{"n_layer": 10, "d_model": 512, "n_experts": 12, "experts_per_token": 2, "d_expert": 608, "d_shared_expert": 0, "activation": "geglu", "moe_layers": [0, 1, 2, 3, 4, 5, 6, 7, 8, 9], "router_score": "softmax", "normalize_top_k": true, "routed_scale": 1.5, "balance_loss": 0.00377, "balance_bias": false, "init_std_router": 0.0325, "lr_router": 0.000858, "vocab_size": 8192, "norm": "rmsnorm", "norm_eps": 1e-05, "tie_embeddings": true, "optimizer": "soap_variant", "lr": 0.00262, "beta1": 0.95, "beta2": 0.95, "grad_clip": 2.0, "batch_tokens": 131072, "seq_len": 1024, "train_tokens": 427800000, "steps": 3264, "dataset": "wikipedia_en"}
Below are experts of layer 5 (counted from 0) of a mixture-of-experts language model. Rows are named router (the router's row for the expert), gate (a neuron's input weights, with its number), up (a neuron's input weights, with its number) and show model dimensions 320-383. Each number is 128 + 24 x the weight over its row's rms, rounded and kept within 0 to 255. Numbers have three digits each.
Before each expert's rows: "mostly gets" lists some tokens that are sent to it at least half of the time. This comes from a sample of Wikipedia text that the model never trained on.

# expert 2
mostly gets: " |", "|", " The", " (", " the", "The"
router:121128095100180084146099149111080148097137151156097117150121086152086109172139124128131140142126150115121108143103174124107178098071110175155134165141173095184160124144095172133138188098122143
gate0:125095125106122097133143166135086143133095090181080133131165160151122112129094103137132131138125156124173138106163113148121106136103119147120145166115110102161154135105138043142135150114154129
up0:089127099188124141087167139114124093159116175141143155120088095116073144079154136112131130124079146159093086163110162133119147111143133138078140122118133171117148127120129122140118138111122120
gate1:131112156131102112158127148111116155097120163076132115145188101138089092116125132104086118114141105140220105137148116110138144144186162149135104083132127149125114124139118150121113099145111157
up1:114149119110126154131084104149150092162118126136128093111093145094096128131085115100172133079100125134082138116121148102098088108069098076117167168177110159150144129114146096138138115117129096
gate2:142115089118091129110131116128116123134120129175090124117120175102125130116130121187132143130097154141114122122150059163098125136130163151135091168122114149132131144117123107137108084133156131
up2:125088122102130150106085105130108127159149147142101125117119110131153082122116109127101124120101133125145100135125098132090120101102135125124100153157136134177153148163126118115148130142123114
gate3:137140132098127144130109148141089135112142088091126120168107150147125168160109108121141136130114123118130153143103138165152109136133135125114127148121146129139175158149102139091152121158126169
up3:113118137149133127098150153152157137129134128158135149091148149113122110152099120151156105110154116104148129130198129085131179153117145121131156086144108166153133122120172102147100098077125124
gate4:108152173138147145127099105146105083153083135121122122115133095132163136137131137126117106146154132127133150100180098135132157135170100125086110128142140093179100138146087134147103099126141102
up4:075162100131126131145139164099170172147146171113127109157164136120090114074135154150165177160132113131132146091137137100132145121149117104132113141136133112068142140135166154104111107118111133
gate5:105138140125132096175114134107154116127112141130136110122143125091108125114145138122143083113108158134118135115113124161100098144118128154113079170124163082144169108163099111124139110101179059
up5:102136162093104123092129070140113115120167118088166110122116126106126141120187099151119140109161150097127157121124107090139106114123144128132175132162088135090154096110163179132118119108138127
gate6:150164146127136129148147103104139153154141136169149140151132149150124165115123082177122137080125132146133150142145126138171152129126187146153096109111098147104081141153131168113138153141066108
up6:148144124127105136091116163079098129166109147106151117079145119123160114150134151193197103121121068154170179139155124106121158112123133136104104130096128114115160134151133165146163113127116124
gate7:139115125161167119135118163122158069133103144101124139155152163094133153099134074122131091134121171162138159139110137165097131091099112143144143078142110121148101099101140078143125126109108132
up7:111142093145121153108079147126128150125126149131101185118112120158131132061116139119134100101122166149095118079145121136111132122112145112157164127150104142116121130076142119131119118095167125
gate8:130097140108155099158117132146086120118129124125134117134123099147146156123118110133165134104095162139169089131117134138099104140152127153143120153132107131131132092160115087136102101160112097
up8:130139130116154157105128130095161146146133131138136127137142185138134143139091139151094138136169105111100145131125143131109111107116126096112141083150146167103119178128193160091115145122154159
gate9:159127122084126152145131182131163127119114129117099090119112147157130144136152154174108116090108061114103116119104121109132140148127126118115098133111134072158121136090121100149114120127135131
up9:128081123127106129124147139088160082119094092129116118118113126087159131120110169143156123112126100180158141097146172178158124156103127122135107145120130088139079100144108176177152108145115113
gate10:158118173121147143100135140151110098150112119141062122109125074125114185120112159130097099124146116130122114160126138120142141104104096126133112147094164167156091102126111108144117143170100096
up10:151151099157099140119136097117125091110106103150133083104113153112095130144115128130147126154108136121095125096106140169102120120162139059090128121126143101122141137096136171127133126167166122
gate11:124116145130135125143139140141144136164106134081082115111176150097131123118097109128124145144135089053139120138158144125120151121136156132176086126152094089102158120160101112123119156092153134
up11:132125128144131144135104157084133103123132145164143141150096134172125137099125155125154080097165124178125159113146109138139143134150083082136092136155161156129111167135141157136096116181132134
gate12:154126174123107090130097111129142132140169128150117126115130146131110129142119143133146123163142163154122171144094104113140117100170140126109146120114125121155081139125171140132117156126131143
up12:140186131105097124130139146131113122135099114135118129144103136201113136135115099122126173139151124113153114135151143100115090087107199127124136110129080139120158112102157099109133111146126155
gate13:194120128126107079124097123092153097114155121096156107140150093117123128126100125154157182177134128105113131142113123120119103136141091132136153124111136140122085123099109083116157169126104135
up13:126127125110162132147129115152113176146153139139091163072097135147134183166168105133095151140116155106115112115153106119145182160162159126132134129116115152129101094117148120124084128120191095
gate14:135163116155145171124106126097144122129126119107083152119115125105150104183115122129121132121112186133128137145138105124124129170116118116082106113109122135123116079167110124129131170107140117
up14:134152112134124125149129114156151111098138110166111112148108127175099120139133132156146151114099129139131162121144122134126125131156146132083116082138099128142118094160158105113100156147110133

# expert 5
mostly gets: " his", " her", " him", " became", " Bi", " Co"
router:147123108128096118086132113149124097149133115106100164159074122134120144089127120161136158111129154114131124155100058099133134109138168128098115117134131149139156135149130087168133091126120146
gate0:132079114120134100130129161084111157144138103131105188172104120103188138132128132121149117143128119158148118182123186142137146147097131133130111122127117152108132181145143107126143107147099146
up0:142143103131122083129086161128146107153140135095134156134148111124139117065103114157159119118114145125124088133127122143167127126123138140119157147145129122111146142121142138131131103124099107
gate1:173143141155113179101133092182144095128147131108105108111097133128157128110125087100135154134111153129107091144135107135099135111079113124130107138156152130125101129146108133129119149138139130
up1:144194132122110139145158089179134130197126080134150120094160142151123114124115104146125128143152112134139136097152138136090101147134133143138103121148119126123167138127108123112125132146110125
gate2:141150160144126141121122119158133130054114127071125120124070149134125125114103111164117120105122139142175123135101110136143161121148157121138120103094155128149130105146112116129146137178130115
up2:103187160154120151142141125115138161137096125071095091169148114114150121160138147097148133140110133118120159118125124094139142102173191160162145113113107114153146153201115104113130137149130116
gate3:115161104101109158151126103147121141115150126189112138133123122112129103158136130152176166115161169092124107102106141104133124105136135134129091127138162117105108151133104137135128147144146115
up3:113099127150139105064112107106106176141133114145117119106115153110128133114152101146100106122104088159115111140101091134135117142099145172141130161198107147143153155164100124113154140117139137
gate4:155140154144123155132142136115103084109095142094138111140130124104136096082117120130164094126113108112135132103183149081075102156190168166134137152140135167119126124109140141124123148164130144
up4:192132112133094106112147128121124122137112100140154117124151134156129117066141148097132162121123160133083107146171122120148124110121081124146121160166127135133093121115139104180125097119077179
gate5:123134123107115135126064172146154165131121112114162167139133167156111128136139140122090112111090129113132091146154122111112120171042137087147128105145137131134084140123143085099090146166106153
up5:165129119122138108114162103131111122119112141082137083132156099127170105115135124100146143117130120139126144057112101147112138162134098163144092128157107142120115116107106171185119113165138115
gate6:106115163090166146110118120105141135124140152116137109208123191112135108145094116149095126121135132151142122079150123137169134105109146112104137090152156118102126145123139097138160125103134143
up6:119142141128156136148135123125103144128155164153168121133130167145094129159138109120075177138133127161147110084142153123120124108151097113119117146150122169112175130129137098162089088113134147
gate7:113173137105140118173116122108104126098122128113163112076138109126129101159141126143102145139106075144127117095070132150139118114161111131130103159114131124107114107096105111081167132117147166
up7:157166165108162115144129115123102090118121102150154117091158085107122132150153115117115132148102110120170136109104148130120143132144111124179127160087112140130116085116152115055135107078151142
gate8:133103094098109117135138155150109099107187122128137130147132166153130136143132104162136171157085132083149103154158138149146139118147129151105166129150108123166140119127142171151112165152075126
up8:143100124160152135170133107105116102135129138090104142119082151128118097165157092111132109121112116172148137117132070118118142109144152161184124096084115145165141080144116151104153097165099100
gate9:160119115104101108109142182109122131138113113077117111118131163147142113156138143131165093107126140146120119134130062101126108124096155147115145138125133114105178150144111101144133145136130164
up9:152116129054151108106121150150134128112096116121124128166132149161098115145095143125188097111137113157127142113160112172127088118158137127136110111118129115121096149110123127128122126117119135
gate10:129121108146111117115104167098140115141136176127141131176174124084123146086122071139129140099134143147141127162084147134153129142168125063125120121112112099115148134158150109109096140140128110
up10:067140147082136144150107096149120164141144114116188109066158125135134111156098103064122153138135153112160169102143096129179152115127153125115142147109112090152118101139154104114130155128146187
gate11:161094157129119110158154092120103101104139104126148134164140116115139102095146166125151122156093143100126127130094109168114144092113138113115100173136073126109135100129119099120142137119169111
up11:113129138076103091096081109077117078095140119096124146138094145124136153078172097155100126144115125109107116191118112140160113140118111129126090153154155145120100106127130144157149117112124114
gate12:111134145120084142143109129077100100136136156150123167140120130120124122171087104101116123140143138130133135147154123168113165149114105144152122139133133136154130090129141151130144142131151153
up12:102131121122087113087091112080107109163140151115119089134145128137117135123096161128149126170138121118123103171113122177145123087157146138146087166138148147141153148158083083167112155123135128
gate13:126113122113093123135117138117113108069124129131115106124099080114117088151085105121160142157106094128140163135163098148142131104122134119136164145141168146106111107149119124106123130132152118
up13:141134156147138111139106166126142159130130132135079092105105102141092125166155140097158132110148133143123153087089129137119157118145144149151137114125186161133101111099125123087129152127142149
gate14:132132126135126123118154130144103108129113128161173125113084186161098115139142087132120156159137136123134164088106130097105137145134123123189098104135143113086109124137130097147124156122141127
up14:154064123151123152134096149128099106154114142142101126172158144161147156124111102159117134127112131135110113153149079107113157099169161111115166131141128142141101149076139150143116083140145147

# expert 11
mostly gets: " and", " to", " which", " or", " not", " t"
router:113097117164154122108126152184157139139171081124115122102156137130137139159126184140156158108125144157061148108088156109104124167130088163135085114136108161162145122112191099171185180125142146
gate0:110075127187122140172123200137089182105183123152101146116139148115151094151153143129106140127123155134152149133138108123105139150147155128125137138140091107135166142117104107144125136144153149
up0:102156131144130162151154065134146135150125116146106105145131126079157093119173183109108124117128122104125137098141127094128119183168122155134115163113182155100117154137159141099102133122121171
gate1:095106131131141112112128084132115142113123189145147088132115145160156134108121122154132172131071145092119131110113101106124148158151121112109126104105129117089135125135136134121118175139126101
up1:088119130120091072114123165158081122162107118161125123104127101129091163172185156105103155147097080130177121149129157108088134127082132102141145109086160095112159091144140139135091145117135114
gate2:124155132135131116133097110139108124128081164135138149137173135128149075119098152100085164135120138085114145144128122080148134166132105187140108131119121093167098155117123115142147129162129156
up2:153118164131154137155182117124122118136116147115059137118159149131124117133116103113148110143132102139087121147136124136135131101141169114130129115130140156165149087190132143119152141092136129
gate3:135145139145140126113113159145128141113087084111123177143168120110173106120100154160134160110126125137101104117101144169113130131113121132119160148147132172165179129163161144135123127113109149
up3:161119115110129130123075136064147140117112120129113141132091151120131126106111132134156105134092136140141128122132132135129096121136136158133166150108131138143087122093134182127127133080115125
gate4:164091153063131104152193154154117155161129133160158131114147170148136087127152123109106150154149180115106130136133107115132143123131097130126123106137110065108177123166090081137159165120114121
up4:118125127086100131145121088123131158157126150102130062117146130114147131131095142118114123111117083096153141143151096137118092122116104159145153149124105128091118114094130127135189142152086147
gate5:143143142182148154145111112144147102116168141162165164161137100140099110150157124115160096154101140111166131131111153126129129116119145173158130085134134128149154139127077137120109140171122086
up5:155164152134144146159131132131108132140147122085148123109105125179132137118161130151092109122129097122139095142165150137111136148116137104115152097146178112123134116139137110125104127146100081
gate6:062127132093116183137159120150122120131095098158125124128088117161154098113116163121153114117137109138128088100143158108081121119086107143095140086137096143146130094137097111134119123105077105
up6:100167153133146126144086126116120134130095132118165163125156176095103112159123095154105120117105102121130111113100083137113139146102116115151138105132137118152133112151124117093136089136168181
gate7:065149162127127151177061102113101128128140131155131131170136140127128129178117143121094161172145098161149107144156138110154141120085083132165077151131147132186129118134154128138161076088155162
up7:136140124123143152124145159115128117152130123104111159143077117177136167085117108135140113087138156119131133109127086154148123156140142192131156141116135121121118140147115128145092115133042110
gate8:149131142137125118124136132156141153083126155093159160158150133061175129163092111168121146079110149122070135117122115113094111152115146121090147082141098106140127178133105170117117111101125134
up8:098113111134087140145146134078105104095166074127147101166093127142109135162110155136170098140129141134149131131132128118192162091139141141122113117111110123126130104131162131119150149153123113
gate9:125129112152133120132145063148154139153108140100130108102108151098155128146160129130098130158111158142108134120126133147149120136125127153091150109150135101172123081115143108112130134135137118
up9:136156178114104153117158157126157103177108103178098141165160140135130169155107133113097095119111151140162145116136134134110129106140146116166106115101093150083135140140115125131092140130128140
gate10:113116143140107115093131126116133149133133128148160149105139126129133147061100092112130141112164134102107129114135085158133168144126098144136176130098163091103125106134102111146167141163113146
up10:168111145090140115122122128151108117100130113117096107185128135097147114179131123149094089119138142157097111116133133100141130137084102131112103148129141103125093142149102073113103126144102115
gate11:166138131116170119090117132123115145158156158132170087109108122102072165136092123119141140082124145092150140106138142095091148124146088121109151170134114158099148145092136146094136157090123134
up11:073173135136105137154102101100162093123116095128137089136136111117144124160116106138137124103178113118123132065109113130077107161120163123119101111107141173143132111190169147102135146142112110
gate12:139105160150128098098153174168146171134107167122162137162114149126099116141157135126100099082143132119101128107136115085129125137083117169126131095120131145138135137119147118122105172147076094
up12:149096100140091100104118162167141155102105152113113135144120148134161128150105122142122134101162125148133162125175109115143126106102117170116099120128160155117114119118115121141139135150074118
gate13:152098135125122125133110127110168147152070171156095124137128144136159154101102125097155105131157147149134178095108136145100107117150108160116146114114120166133169157141117099172119084121133123
up13:116151104090111049117154139135134131080131123128147124124126142128150152146142105171146133117109118114151186124114131092120112101125152123096129115138102134162108145112112127125110145181123116
gate14:116137147101143095158117149086127117117170139161182169130134103097123147120136105104153121128128158135115116103132126181144127110141113100102128127120188062141135145111125113166082095155133148
up14:103143149111178149111125156149166113117092146136128125103130162167102121133081121134148111137118136119081137121090124101152119090091125148138164085141092123124146130112110119097173113079088089